{
  "d_shared_expert": 0,
  "activation": "reglu",
  "balance_loss": 0.0108,
  "lr_router": 0.000441,
  "vocab_size": 16925,
  "norm": "rmsnorm",
  "norm_eps": 1e-06,
  "optimizer": "muon_variant"
}
Below are experts of layer 6 (counted from 0) of a mixture-of-experts language model. Rows are named router (the router's row for the expert), gate (a neuron's input weights, with its number), up (a neuron's input weights, with its number) and show model dimensions 256-383. Each number is 128 + 32 x the weight over its row's rms, rounded and kept within 0 to 255.
Before each expert's rows: "mostly gets" lists some tokens that are sent to it at least half of the time. This comes from a sample of Wikipedia text that the model never trained on.

# expert 4
mostly gets: " city", " system", " area", " election", " MPC", " Department"
router [ 40 147 102  90  92 140 178 114 145 169 124  76 176 135 124 128 142 157 108 141 176 154  79 141 131 167 100 128 157  83 120 153  85 110 148 119 155 143 138 101 106  16 117  93 150 152 113 123 144 127 118 107 123 158 134 120 164 133 136  93  90 193 125 176 153 130 149  97 130 135 137 145 179 162 163  81 116 154  94 166  84 176  71  89 141 127  82 146 172 160 159 164 121  98 107  88 125 134  80  93 133 149 130 129 134 127 111 167 132 136 145 155 165 180 104 106 133 122 138 160 107 101 107 150  78 130 125 135]
gate0 [143  96 107 101  93 101  93 158 166 124 176 136 143 169 123 133 139 183 130  41 157 102 153 104 140 163  98 156 132 117 175 158 168 101 133  96 118 115 157  77 147 147  99 107  94 126 137  97 180  91 223 149 119 167 101 162 118 101 178 116  92 155 116 148 103  90 117 106 107  87 149 176 105 110  86 135 106 146 134 115  57 146 128 175 105 180 160 143  62 127 128 146 145 119  83 126 140  56 120 104 122 170  98  59 191 160 103 163 122 105 166 122 118 149 100 117 143 163 143 114  88  76 135 176 160  97 171 141]
up0 [103  98 138 119 145 106 121 145 140  98  86 106 128 133 104 140 153 192  87 139 139 132 136 143 167 184  87 152  68 113 135 163 186  84 100 169 158 129  72 135  87 136 143 116 190 104  90 172 120 111 137 164 124 124  76 100 163 122  81 144 126 191 134 156 120 106 139 133 106 107 194 108 166 111 147 109 163 179  99 168 153 114 146  68  89  98 119  82 185 111 101 108 153  97 198 115 136  70 110  60 101  82 134 120 117  77 106 161 166 118 171 128 134  90  83 128  71 168 151 146 149 125 199  71 132 102 158 117]

# expert 0
mostly gets: "′", " −", " .", "°", "_{", " +"
router [144 151 161 115 172  75 170 115 118 141  84 105 119 172 135 108 130 137 107  72  65 146 100 123 118 151 133 147 194 132 132 100  49 161 129 109  92 111 129 182 147 178 168 142  82 155 173 167 182 108 114 159 176 202  77 167  96  98 118 159 186  92 117 111 152  94 106 120  83  84 193 179 140  93 104 175  96 145 172 129 110  89 141 132 151  89 178  68 102 126  92  98 138 144 150 150 159 108 127 184 182 153  72 195 145 146 151 114 128  64  68  81  86 173 128 144 121 142 112 104 104 176 111 115 155 131 143  92]
gate1 [157 140 111 130 120 155 146 143  43 182 152 100 142 160 126 119 106 139 185 104 203 170  91 105 197  69 122 146 136 136 135 119  97  96 196 152 100 110 136  80 144 171  89 114 139  59 117 113 172 127  77 132 117 131  90 145 158  88 151  74 132 138 214 125  96  76 145 104 116 143 108 117  74 125 140  99 131 109 151 127 164  53 143 143 126  57 169  92 155 126 175 107 155 114 144 121  85 124 148 125 166 122 129 166 113  62 177 127 156  70 118 157 142 128  91 162 135 110 131 129 159 113 152  86 113 133 129 154]
up1 [ 85 134 122 146 122 159 154 154  75 100 126  97 131 128 108  98 115  93 167  57 109 131 111 119 148 149 147  93 103 151 101 159 148 159  79 152 139  73 128  76 100  85 138 152 116 124 115 129 118 129 137 149 118 166 139 159 157  81 136 124 128 121  91 119  94  59 137 152 139  74 170 171 180 116 114 102 149 152 144 216 138 128 112 117 173  92 152 178 214  76 110 144 159 174 126 140 130 133 147 131 139 100 139 173 180 139 149 152 160 127 119 164 126  84  70 177 116  75 134  97 129 149 149 154 181 123 147 132]

# expert 5
mostly gets: " used", " made", " held", " won", " began", " based"
router [115 123  74 102 178 101 123 166 137 174 133 124 110 106 147 128 198 123 139 140 108 114 154 101 148 114 111 124 176 144 121 124 151 132 134 136 117 161 145  22  82 147 161 130  94 145  94  89 113 136 136 157 109 133 134 140 136 157 144 153  82 129  96 171 106  88 133  88 116 161 109 143 147 122 105 113  86 131 122 161 130 134 122 125 131 132  88 141 131 107 139 178  93 107 142 133  95 135  94 109 130 162 180  86 131 117 120 190 149 111 135 213 134  50 132 118 136 115  83 152  98 133 113  89 109 109 202 134]
gate1 [177 194 114  97 158  40 126 134 149 165 111  79 124 136  72 160 143  90 120 138 172 174 145 173 161 151  68 113 135 101 123 126 112 116 120  85 109 132 104 107 191 120 139 158 114 104  79 161 140 138 124 210 125  90 115 152 154  97 147 178 140 174 122 145 140 126 160  58 174  60  77 129  73 116 145  48 146 160 116  82  96 157  46 144 104 103 126 143 112 116 108 104 122  97 120  99 102 124 161 146 149 156 118 141 115 186 131 169 122 123 137 132 124 146 115 111 174 119  65 159 141  93 119 192 142 126  90  95]
up1 [146 197  78 146 102  96 133 150 129  98 126 147 118 122 169 130 172 157 147 114  94 129 124 120 105 131 142 172 109 114 129 143 117 156 116  97 118 116 182 177 167 137 136 150 143 138 157 162 156  95 130 131  57 125 127 135 147 181 121 104 159 167 102 158  95  74 128  93 165 103 143 165  81 144  98 147 155 147 163 142 105 105 126 124 109 151 139 111 174 171  97 100 151 105 128 108 150  79  75 106 108 166 159 100 108 157 120 139 145 133 154 155 136 131 189  91 114 117 133 151 138 127 116 155  75 125 165 136]

# expert 9
mostly gets: "ville", "ford", "ova", "aya", "ington", "ley"
router [103 105 182 105 116 105 153 107 164 120  97 119 112 102 158 123 132  92 118 131 108 107 153  79 131 181  90 171 121 124 130 129 144 119 116 153 117 150 127 132 102 112  40 126 134 148 137 101  91 114 117 116 152 124 130 132 212 151 126 108 101 175 133 135 167 169 115 136 178 109 121 123 148 161 138 161 143 129 136 139 135 161  93 104 152 123 146 173 124 139 142 113 165 123 124 115 114 134 144 129 120 103 121 149 182 206 118 137  76 128 141 125 118 124  63 118 124 109 129 118 128 127 157 194 138 190 107 153]
gate0 [143 134  99  97 106 182 100 111  67 207 121  74 115  65 137  95 129 109 143 142 149 120 164 129 136 180 158 127 123 103  99 134  47 187  77 142 112  85 125 113  63 171  67  70 130 175 128  83 146  99 118 134 121 132  88  97 101 131 121 135 103 161  87 130 117 120 153 118 105 141 143 115  53  93 152 125 164  96 150 138 158 161 103 183  78 134 133 192 131 142 112  89 158 109 165 124 161 145 134 139 174 117 103 102 173 179 116  93 151  99 114 147 111  90 112 180 139 200  79 127 169 129 115 162 125 137 141  76]
up0 [199 159 190 115 118 171 133 154 117  66 164 121 113  80 133 140 118 148 167 125  79 122 126 194 149  40 118 135 165 139 164  97 129 191 148  93  70 150 114 169 123 131 154 160  69  92 114 133 158 100 118 137 124 112 160 139  94 117 103 139 148 123 136 184 161 144 168 149 116 148 108 116 125  81 149  98 138 132 122 107  99  59 198 226 124 164 109 140 151 133  85 174 125  39 186 143 156 137 153  70 175 166 137 167 111 124 113  77  88 125 124 123 151 138 133 117 113 177 152 144 106 164 114 115 159 150 127 159]

# expert 3
mostly gets: " played", " released", " won", " held", " Preceded", " Succeeded"
router [130 141 116 148 122 102 144 115 142 161 185 115 108 133 166 184 134 190 172 149 111  84  95 120 115  86  76 127 161 173 154 175 161 140 111 144 110 144 118  86 145 121 140 147  51 162 128 120 117 163 182 155 103 107 123 101  79 182 139  99  91 169 103 182  72  82 135  43  65 141 138 122 148 134  98 134 130 108 158 140  72 149 137  90 124 143 107 120 136  92 147 122 118  65 146 102  85 175 104  94 124 125 179 115 147  68 123 111 123  86 168 134 148 124 148 119 124 103 151 118 132  84  97  63 141  83 129  91]
gate1 [109 102 117 121 199 147 147  94 140 138 120  93 144 137 152 136 160 114 120 105 115  77 156 126 133 157 123 107 119 135 109  77 155 139  69  90  40 124 163 116 147  94 222  61 103 131  63  97 121  74  85  66 146 103  46 140 136 182 121 100 148 147 140 150 130  72  81 151 141 134  96 126 109 134  87  88 143 134 159 126 158 138  92 114 133  73 119 175 192 106 112  93 101 111 105 146 108 172 155 113 149 137 115 155 147  87 104 101 152 156 136 142 110 177  58 107 124 185 170  58 150 131 156 152 126 132 163 117]
up1 [ 95 146 140 126  96 138 116 155 168 125 152 138 120 152 117 123  83 134 135 143 150 200 102 131 128 160 152 159  96  97 133  93 139 151 118 171 129 125 122 126 107  79 122  77 125 132 146 183  23 119 148 149 180 131 137 131 150 120 106 129 107 145  69 184 112  70 140 136 166 133 119 138 154 100 135 170  20  92 132 113 165 184 150 176 169 170 158  89 174  99 189 173 132 158  92 112 173 150 142 183 169 134 134 127 130 161  95  91  99 125 103 149 125 127 148  97 151 110 108 107 135 154  90 101 173 139 121 119]

# expert 10
mostly gets: "25", "20", "10", "12", "18", "29"
router [163 182 123  93 126 145  84 182 127 152  98 151 131 112 112 150 170 109 162 105 142 162 160  90 139 142 118  98 159 142 155  81 125 139  63 141 138 169 129 115 115 184 164  88  92  86 196 144 105 102 168 124  92  64 161  99 153 150 131 117 138  93 173 127  85 118 110  78 106 120  77 156 150 159  71 143 126  95 137  77 144 143 145  71 105 158 176 145 108 144 101  89 134  86 137  55  90 173 156 138 126 185 132 111  77 117 114  85 121 139 105 133  93 101  94 107 101  81 147 100 100 130 105 154 113 150  81 198]
gate1 [149 166 181 108 126  98 153 160 160 104 140 147 120  81 116  79 113 156 137 104 158  98 158 159 123 150 130 126 160 181 135 139 156 128 155 119 161 173 125  95  82 171  96 182  62 140 108 156 111 143 117 128 151 105 163  95 133 104 118 151 115 135 157 102 114 106 121 108 163 128 163 128 111 125 153 137 125 167 143 132 112 103 159 136 125 101 140 139 158 125 133 168  98 138 188 104 130 173  84 142 161 155 143 149 182  84  95 106 135  84 229  93 144  84 138 167 159 119 111 111  97 159 105  63 136  86 107 137]
up1 [100 148 119 155 174 118 139 144 101 163 100 123 122 112 119 129 120 150 153 106  53 134  91 117 159 137  59 144 138 135  96 159 117 139 163 146 130 168 123 153 116 180 158 134 117 147 213  84 103 137 178 148 135 142 135 159  86 153 126 168 104  94  93 187 206  95 175  90 186 113 127 118 122 133 165 132 120  99 142 157 127 108 110 148 154 139 140 103 137 106 155 118 110 180 116 162  86 149 109 120 143  85 172 144 166 121 184 140  95 119 150 100 144 139 132 184 104 146 127 136 135 191 109  97 162  96 101 118]

# expert 8
mostly gets: "The", " including", " near", " southern", " northern", " eastern"
router [153 100  95 145 113 117 129 128  97  65 110 155 135 163 115 116 161 185  99 110  71  90 150  68 131 168 126 161 164 160 144 120 134 148 139  98 132 127 184 140 116 125 120 136 106 168 146  91 113 128 170 132 104 169 125 138 106 154 106 123 121  98 103 160  87 159 127 158 142 106 210 147  63  69 119  69 142 126 116 143 102 126 195 162 132 150 102 138 114  90 139 137  97  95 162 145 113 150 165 125  59 140 113 136 172  45 142  27 141 142 141  85 143  91 123 202 157 216 118 120 133 119 116 126 164 138 160 116]
gate0 [124 147 136 143  90 112 186 111 104 135 122 161  85 108 152 102 110 167 169 120 100 136 185  91 158 110  99  93 150  82  99 145 102 124 110  93 128 117  57 170 155 101 102 125 100 142 163 118  98 119  94  88  85  89 119 114 142 122 145 113 109 192 136 128 112 109  84 113 148 164  91 113  51 112  80 101 111 152  81  76  75 102 155 120 104  59 137 152 127 121  71 127 144 109 132 129 150 126 211 119 149 140 181 147 176 151  66 123  95 120 124 115 113 101 157 123  98  79 125 122 139 123 219 180 122 144 102 157]
up0 [113  95 141  99  91 117  65 116 130 105  82 120 120 138 138 111 116 134 180 131 102 125 121 163  68 116 129 103  92 133 126 160  78 102  92 106 137 138 185 123 119 181  89 129 110  88 172 135 159 101 105  97  91 144 175 138  69 139 175 134 135 197 156  89 157 118 103 138 154 110 102 144 152 110  99 120 118 123 144 132 102 146 118 170  75 131 105 128  64  90  65  61 103 124 142 101 113 147 124 142 119 111 156 132 158 122 137 134 133  94  74 128 113 157 126  99 145 112 171 124  83 117 155 181 134  89  97 178]

# expert 2
mostly gets: " season", " year", " film", " history", " music", " years"
router [119 128 131 150  83 158 164 197 195 181 116 129 178 145  76 146 142 100 150 191 156 159 132 210 152 141 112 114  56  93 119 163 170 156 155 159 154  85 127  57 169 104 142 149 149 112 111 130 171 126 178  68 122  81 148  77 134 107 144  97 114 151 134 122 117 174 152 127 148 139  90  99  85 208 135 152  96 164  69 112 141 101  86 109  93  72 171 116 160 161 173 152 120 128 132 132 145 170  75 111 139 150 188  94 124  72 111 173 122 194 118 145 162 153 113  46 174 114 173 114  90 112  93 113 106  72 129 150]
gate0 [155 100 123 131 151 137 137 113 113 146 100 161 174 130  84 138 160 128 150 108 146 187  70  65 174  99  87 190  92 122 139 156 188 121 178  48 114  83 153 143 118  82 107 132 160 132 171 161 134  95 155  90 183  72 116 145 122 126  88 170 118  82 125 137  48 149 138 104 164 145 144 110 171 140 164 132 162  82 130 177  93 136  84 180 164 123 194  77 110 114 163  84 153 109 138  89 127 140 165 169 121 133  76 141 103 158 152 100  92 145 140 140  91 125 125 135 111 155 108 141  91 157 182 144 107 161 148 133]
up0 [134  92 117 155 190 142 171 127 125 166 142  86  93 153 145 140 149 160 102  90  52 119  93 157 139  66 184 102 160 126  51 126 139 163 115 156 107  79 168 144 119  99 137  97 147 116  85 155  97 142 143 122 165 153 114 120 140 145 106 123 133 159 140 126 122 111 102 189 127 140 105 108 129  80 115 166  57 106 153 122 137 165 158 145 125 144  74 144  87 123  81 169  89 188 129 131 114  84  72 149 127  88 122 129 143  95 153  93 158 109 130 204 161 152  88 164  86 117  73  93 149 165  92 138  93 126 115 135]

# expert 14
mostly gets: " all", " two", " one", " more", " many", " some"
router [143 158  53 112 109 184  55 109 133 115 156  76  86 100 107 156 146 155  71 136 122 140 165 112  98 127 118 104 141 158 138 113 134  66 107 156 120 154 143 117 201 127 166 158 116 106 122  90 130 124 176 156 137 147 155 131 145 119  98 153  89 109 151 116  61 143 109 139  69 170 131 151 148  81 134 154 159 141 155 134 150 139 162 161 142 142 147 169 131 111  90 124 133  84 120 102 109 140  80 152  90 118  94 125 187  58 153 143 168 139  96 114 101  55 144 123 124  85 114 156  97 117 126  60 134  65 188 174]
gate0 [127  89  95 133 163  69 136 165 108 113 124 187 174 159 140 124 130 169 133 142  71 181 162 142  77 160 140 124 137 129  84 100 136 113 114 137 117  92 134  72 119  93 146  99 143  17 120 123 138  95 117 131 137  78 124 150 133  88 140  55 146 111 122  98 136 167 142  79 129 108  97 113 162  65 120 132 114 127 119 143  74 131 122 153 103 116 155 115 124 150  96 199 174 148 104 127 142 133 169 177 161 133 115 160  44 148 188 161 147 176 105 131 110  86  96  45 142 150 150 157 142  73 135 137 121 108 142 132]
up0 [157 158 153 100 141 113 133 139 182 137 131 141 132 102  89 136 169 130 179 118  77 153 144 104 125 128 118 135 126 101 156 117 153  81 149 126 113 126 122  87 113 127 132 109  99  47 163 108  84 106 182 117 149  66 142 112  86 142 157 106 187 173 124 121 123  90  99 112  64 129 194 132 166  66 109 106 100 165  85  82 170 159 123 131 101 119  60 139  87 106 100 166 154 122 138  68 112 117 109 139 181 188 125 102 141 127 132 167 172 166 165 160 119 157  98 119 114 128 151 128 172 118 129 108 178  86 165 135]

# expert 6
mostly gets: " his", " their", " its", " her", " British", " German"
router [168 159 154 123 108 142  85 147  90  29  93 151  72 122 103 123 151 176  86 113 110 157 182 193  98 156 173 161 127 191 129 110 147  95 106 160  79  97 102 122 129 100 152 162 108 100 117  67 105 177 158 122 164 121 120 184 146  89 117 103 164  92 115 130 139 166 140 170 111 129 165  97  76  83 101 127 177 128  81 124 113 113 157 179 112 156 134 163 131 110 102 159 139  95 150 118 132 111 146 154  91 137 122 162 153  31 165  74 124 169 196 138 131 124 171 133 163 156 114 117  92 143 144  57 193 114 138 138]
gate0 [115 113 157 115 155 125 106 169 199 102 154 136 164 121 116 133  88 153  99  84 123  89  92 160 118 173  92 102  90  54  90 119 144 114 142 161 149 152 105 137 120 148 123 113 144 113  60 167 169 123 142 174 156 169  64 175 104 129 113 125  74 155 126 167 117 110 107 139  98 129 113 117 155 141 157  85  64 115  94 191 145 122 192  81 120  83 117  78 109  73 176 140 104 120 119 150 128  32  88 186 103  97 117 156  85 168 104 123 135 144 126 105 128 119 142 142 126 125  79  99 146 115 160 146  68 110  98  86]
up0 [166 161 110 119  99 144 206 115 130 170  96 187  83 129 119 133 144 109 106 124 147 138  92 151  67 108 119  84 114 114 199 142 163 122 167 125 171 165 144  69 194 122 114  91 103 130 162 165 129 164 108 103  91 110 126 100 138  90 110 137 136 158 171  68 164 123 176  97 145 195 152 184  95 156 114 173  88 161 116  97 162 174 118 107 141 152 142  88 157 139 100  73 197  89 120 178 146 144 127 150  68 113 137 148 151 106 154 110 128  97 110 132 144 193 194 133 124 155  90 190 185 117 123 124  55  96 171  94]

# expert 13
mostly gets: "ob", " tick", "-b", "Sh", " sn", "Th"
router [ 70 155  82 150 123  89 136 108 136 205 188 122 126 118  95 178 166  80 146 176 128 130 106 151 115 148 120 128 117 104 166 109 147 112 108 205 195 125  99  84 138  60 153 115 181 118 154 126  71 122 112 162 141 144 138  98 139 146 199  98  92 137 121 116 134 112 126 197 128 171 117 105 105 142 133 129 150 133 131 147 165 156  75  51 134 170 125 160 183 157 114 149 124 130 139 169 133 122 118 109 102  88 178 174 161 152 107  97 134 116 172 115 148 152 110 161 167 139  92 179 200 163 121 182  64 161  74 121]
gate0 [ 65 154 124  93  86 148 149 170  53 116 128  77 118 148  80  55  96 101 138  58 133 111 107 139 135 153 159 165 111  97 142  95 107 146 166 133 200 176  97 129 156  79 156 131 185 184 118 109  93 113 115 134 180 117  99 123 160  99 146  78  64 136 106  79  91 126 110 105  92 136  83 114  99 178  91 126 152 106 125  74 125  91 136  49  99 147  98 117 153 106 112 133  84  91  82 109 129 133 123  80 146 167  87 118 207 108 128 112  80 174  56 138 147  90 114 143 120 183 169 145 132 199 141 102 106 142  86 114]
up0 [124 176 183 160 103 160 126 165 192 156 144  54  89  95  99 137 149 101 115 109 109 132 149 168 117 119 116 105  92 131  99 117 118 123 141 116 118 172 139 100 143 138 117 127 171 138 117 181 100 141 137 191 103 170 165 162 168 195 129 131 153  95 139  99  51  91  95 159 130  66 159 170 153 139 100  84 136 134 115 129 128 100 156 131 105 101  98  76 156 148 128 109 165 151  72 116 122  87 110 167 111 117  64 175  90 146 126 156 105 218 103 103 163 146 123 183  99 116 140 110 134  81 133 160 141 143 200  94]

# expert 12
mostly gets: " John", " Mr", " El", " William", " Robert", " San"
router [105  82 127 131 108 123 115 135  91 191 130 137 117  35 124 168 151 108 164 176 162 180 143 122 137 186 109 150 148 183 106 115 109  78 139 203  79 127 122 138 168  86 152 219 117 107 102 127 117 114 120 131 122 143 165 133 123 172 116 155 162 166 140 129 158 199 111 113 133 138  70 100 108 145 157 132 168 108 122 108 107  82 133 143 104 103 152 128  91 152 119 123 184 129 106 111 146  95 109 151 105 127 170 177 146 140 156 115  76 102 157 134  70 127  56 142  84  79 111 121 121 113 137 142 143 156 119 124]
gate0 [109 108 102 101 120 178  98 126  79 119  61 133  89 182 152 131 116 185 120  54 137 117 142  88 101 150 147  81  99 104 177 109 114 153 104 134 130  88 134 201 112 190 153 138 134 161 150 170 153  90 137  99 157  75  90 160 158 121 162 130 166 108 105 150 158 103 149 161 108 131  86 129 173  98 148 142 148 147 120  96 127 207  97 136 165 160  72 138  72 139 137 106  89 100  66 138 140 136 152  96 131 192 120 142 117 128  91 103  54 149  84 177  65 138 126 151 120  83  82 153 155 141  83 112  98 116 148 101]
up0 [110  72 151  96 108 107  67 130 109 101 115 122  90 157  80  97 140 114 149  43 110 147 164 165  84  74 142 127  83 140  70 127 152 158 166 160  60 162 190  93  84 160 178 128  84 106  93 122 114 115 121 123 169 121 150 171 114 179 134 106 205 109 152 125 107 166  98 130 130 146 120 124 165  87 118 125 160 130 134 189  65  92 148 133 144 105  68 105 105 153 154 131 115 152 103 175 151 160 134  95 116 130 179 161  94 144  65 118 123 100 135  92 100 105 182 133 122 116 104 150 101 156 173 155 158 159  98 154]

# expert 7
mostly gets: "š", "ă", "č", "í", "ı", "ș"
router [ 93 118 155  94 108  90 140 120 159 184 102 136 147  94 141 130 128  80 115 175 144 102 139 124 131 156 167 166 134 113 168 123 154  91 115 128 144 121 113 152 128  95 143 110 149  96 173  63  93 126 117 146  86 180 108 154 117 120 113 111 117 197 116  92 140 126 110 162 158  83  78 114 135 126 175 162 133 141 146 159 147 133  80  48 129 100 142 155 183 103 102 118 141 166 119 139 133 144 159  95 170  59  90  91 144 192 104 134 175 108 165 104 108  98  91 102  90 130 131 133 135 157 171 182 161 118 111 124]
gate0 [110 142  70 135 141 112 123 104 172 152  87  86 113 139 107 141  54 114 111 134 162 172 131 192 164 144 201  96  83 146 120 156 141  92 138 150 126 168 167 113 139 124 158 111 113 147  98 128 122 113  75 214 137 162 103 139 146 119  98 113 148 127 123 126 153 114  51 109 124 134 160 127 152 131 151 117 154 173 110 172 108 156 139 108 143 104  84  84 118 100  82 145 136 157 137 101 137 131 170  94 142 101 150 135 159 115 134 214 172 147 146 138 176  93  71  58 113  96  99 143 153 128  95 128  67 126  88 114]
up0 [111 119  90 104 142 144 143 188 123 116 156 112 144 174 152 150 117 104 132 118 186 175 108 102 106  87 130 157 113 117 133 179 150 158 112  67 184 105 122 105 135 111 144 142  72 145 157 115 149 150 118 119 151 136 146 122  63 146  90 131 104  95 200 157 102 115 113 149 173 147 100 226  57 132 115  87 133 164 140 105  79 105  94 141 154 128 155 164 138 133 139 151 130 197 167 122 150 127  89 186 136 167 118 127 118 108 120 112  67 122  96 162  87 120 106 116 108 143 108 149 108  84 105 127 132 145  63 135]

# expert 11
mostly gets: " would", " can", " will", " may", " could", " JPL"
router [159 146 158 146 116 151 107 118 159 118 149  73 100 188 144 150 113 102 141  85 142 139  83 159 139 125 116  99 112 143 178 140 114 135 116 120 113 171 142 140 143 165 132  91 170 157 130 101 117 154 113 126 127 114 105 146 143 143 162 144 160 113 152 142 218 125  78 143 177  90 103 105 148  97  95 119  91 184 120 179 113  84 142 144 161 107 168 141 173  58 186 159 122 165  81 118 119 159 151 132 156 146  98  97 137 129 132 177 136 141 158 115 117 137 132 154 108 122 163  77  68 126 157 190 151 115  75 105]
gate1 [183 148  98 125  56 151 151 161 153 148 149 163 118 146 114 131 125 130 170 146 107 145 131 150  87 131 125 130  85 122 141 143 155 129 151  68 109 174 124 120 128 140 118 105 129 133 103 126  65 143 154  92  73 115  97 142 106 135 132 138  85 121  55 146 116  86 102 137 101 106 119 175  98 120 145 118 137 134 105 134 172  74 110 139  96 142 174 128 150  70 118  94 130  64 144  72 142 154  97 158  94 123 158 108 172 105 113 145 134  87  86 111 138 151 161 143 139  53 141 175 119 100 153 109 154 155  60  87]
up1 [120 155 154 120 122  85 127 205 129  59  88 186 145 101 143 134  85 146 144 135 102 109 148 150  77 160 104 106 137 118 129 125 104  62 124  77 170 118  97 166  69 157 181 145 131 117 153 168 125 128  97 129 112 181  80 154 160  82  88 129 103 122 105 165 132 163 177 122 121 104 158 128 151 154 156 127 140 153 111 155 130 106 154 103 121 133 144 128  73 189 109 177 128 132 114 142 128  94 131 142 164 106  68 161 132 111  82  73 114 115 157 147 125 129  87 150 138  78  82 167 175 108 138 172 143 121 117 145]

# expert 1
mostly gets: "born", "On", " During", " born", " until", " since"
router [116  68 150 132 134  91  90  72 104 186 181 211  93 162 161  78 104 142 161  99 152 139  89  94 171  75 118 121  95 145 119 163 111 143  68  60 113 135 120 164 140 180 162 122 122 140 200 168 113  74  92 122 152 124 161 125 149 103 134 111 123 137 140  97  73 103 117 135 138 110 163 166 130  64 138 129 144  61 104  92 134 105 139 166 125 152 134 106  58 137 154 128 128 107 143  97 131  98 164 122 146 102 166 168 145 155 121 162 128 105  85 148 127 177 169 109 138 171 157  90 169 105 116 141 112 125 139 149]
gate1 [ 26 195 121  95 109 140 144 118  80 135 186 118 117 206 203 105 152 145 134 121 104  91 146 120 111 128 148 167 119 109 176 106  63 196 131 114 106 131 109  95 149 115 133  79  81 163 108 145  97 115 121 132 109  73  54 117  95 120 217 138 122 169 119  93  70  89 119 111  79  85 158 130 157 148 158 138 109 152 132 142 136 136 146  99 144 178 135 134 143 159 125 162 108 151 137 162 165 130  92 111 152  90 157 190 127 105 166 158 118  74 158 171 153 105  92 133 143 146 106 200  84  96 144 130 115 125  91 130]
up1 [132 105 118 129 106 145  93 131 147  97 116 122 159 150 153 148 160 112  84 108 134  90 144 144 129 165 160 143 101  60 100  96 131  87 130 148  90 161 101 123  99 161 110 131 147 134 149 121 177 152  93 161 134 182 109  70 147  86 167 144 163 103 137 185 130 150 161 125 213 137 148 136  93 208  84 114 150 181 154 167 143 140 119 126 141 102 166 179 189  82 142  82 174 181  67 136  73  81  76 126  73  94 130 154  76 123 179  95 141 126 105 128 150 142 137  87 122 134  99 152 175 161 110 147 147 147 155  91]

# expert 15
mostly gets: " \"", ".\n\n", " (", "/", "_{", " '"
router [120  76 152 163 141 158 119  55 121  66 129 132 125 150  91  59 118  43 184  89 126 163  96 104 184 138 134 147 126  86  73 130 140 141 105 126 162  96 116 160 122 225 119  99 138 141 149 163 155  92 126 102 137 131  94 105 134  54 154 175 179 118 110  72 130 123 163 147 165  99 142 119 112  94 188  87 121 101  95 108 155 125 174 170 149 169 151 162  77 194  92 183 108 143 107 112 137  77 127 123 161 112 118  99 115 152 141 133 145 147  72 132  72 143 156 105 153 117 150  80 120 135 200 172  95 130 122 173]
gate1 [130 144 124 133 110 100 141 112 129 164 103 153  73 162  94 130 175 172 162 132 124  91 170  79 129 134 107  97 117 147 117 134 139 178 193 127 100 106 168 141 228 139 145 153 132 135 107  86 133 111 182 192 119 171 143 113  86 116 149  99 137  88  87 147 153 111 153 144 115 115 146 121 117 162 208 146 134 103 128  71  75 117 210 149 161 102 117 171 113 148 123  93 150  78 133  88  95 115 118  75 104 160 146 188 182 150 110  66 113 126  46 107 133 143 111 142  94 108  53 108 153 135 112 175 115 143 133  52]
up1 [110 154  74 143  69 160 122 173 100 131 105  61 126 132 118 116 174 156 121 175 101 125 137 132 162 108 130 132 116 146 162 121 123  61 138 156  62 138  98 119 133 142 170 139 116 146 127 129 120 138 120 125 119 132 113  88  68 157 189 140 109 114 131 117 143 177 197 125  97  89 132  57 102 131 133 143  89 103 146 122 153 136 153  79 174 103 111 165 137 132 111  94  91 132 151  61 182 105 114 132  79  95 133 165 103 128 191 102 114 105 107 194 116 176 125 113 124  78 157 120 103  85  63 137 153  79 131 130]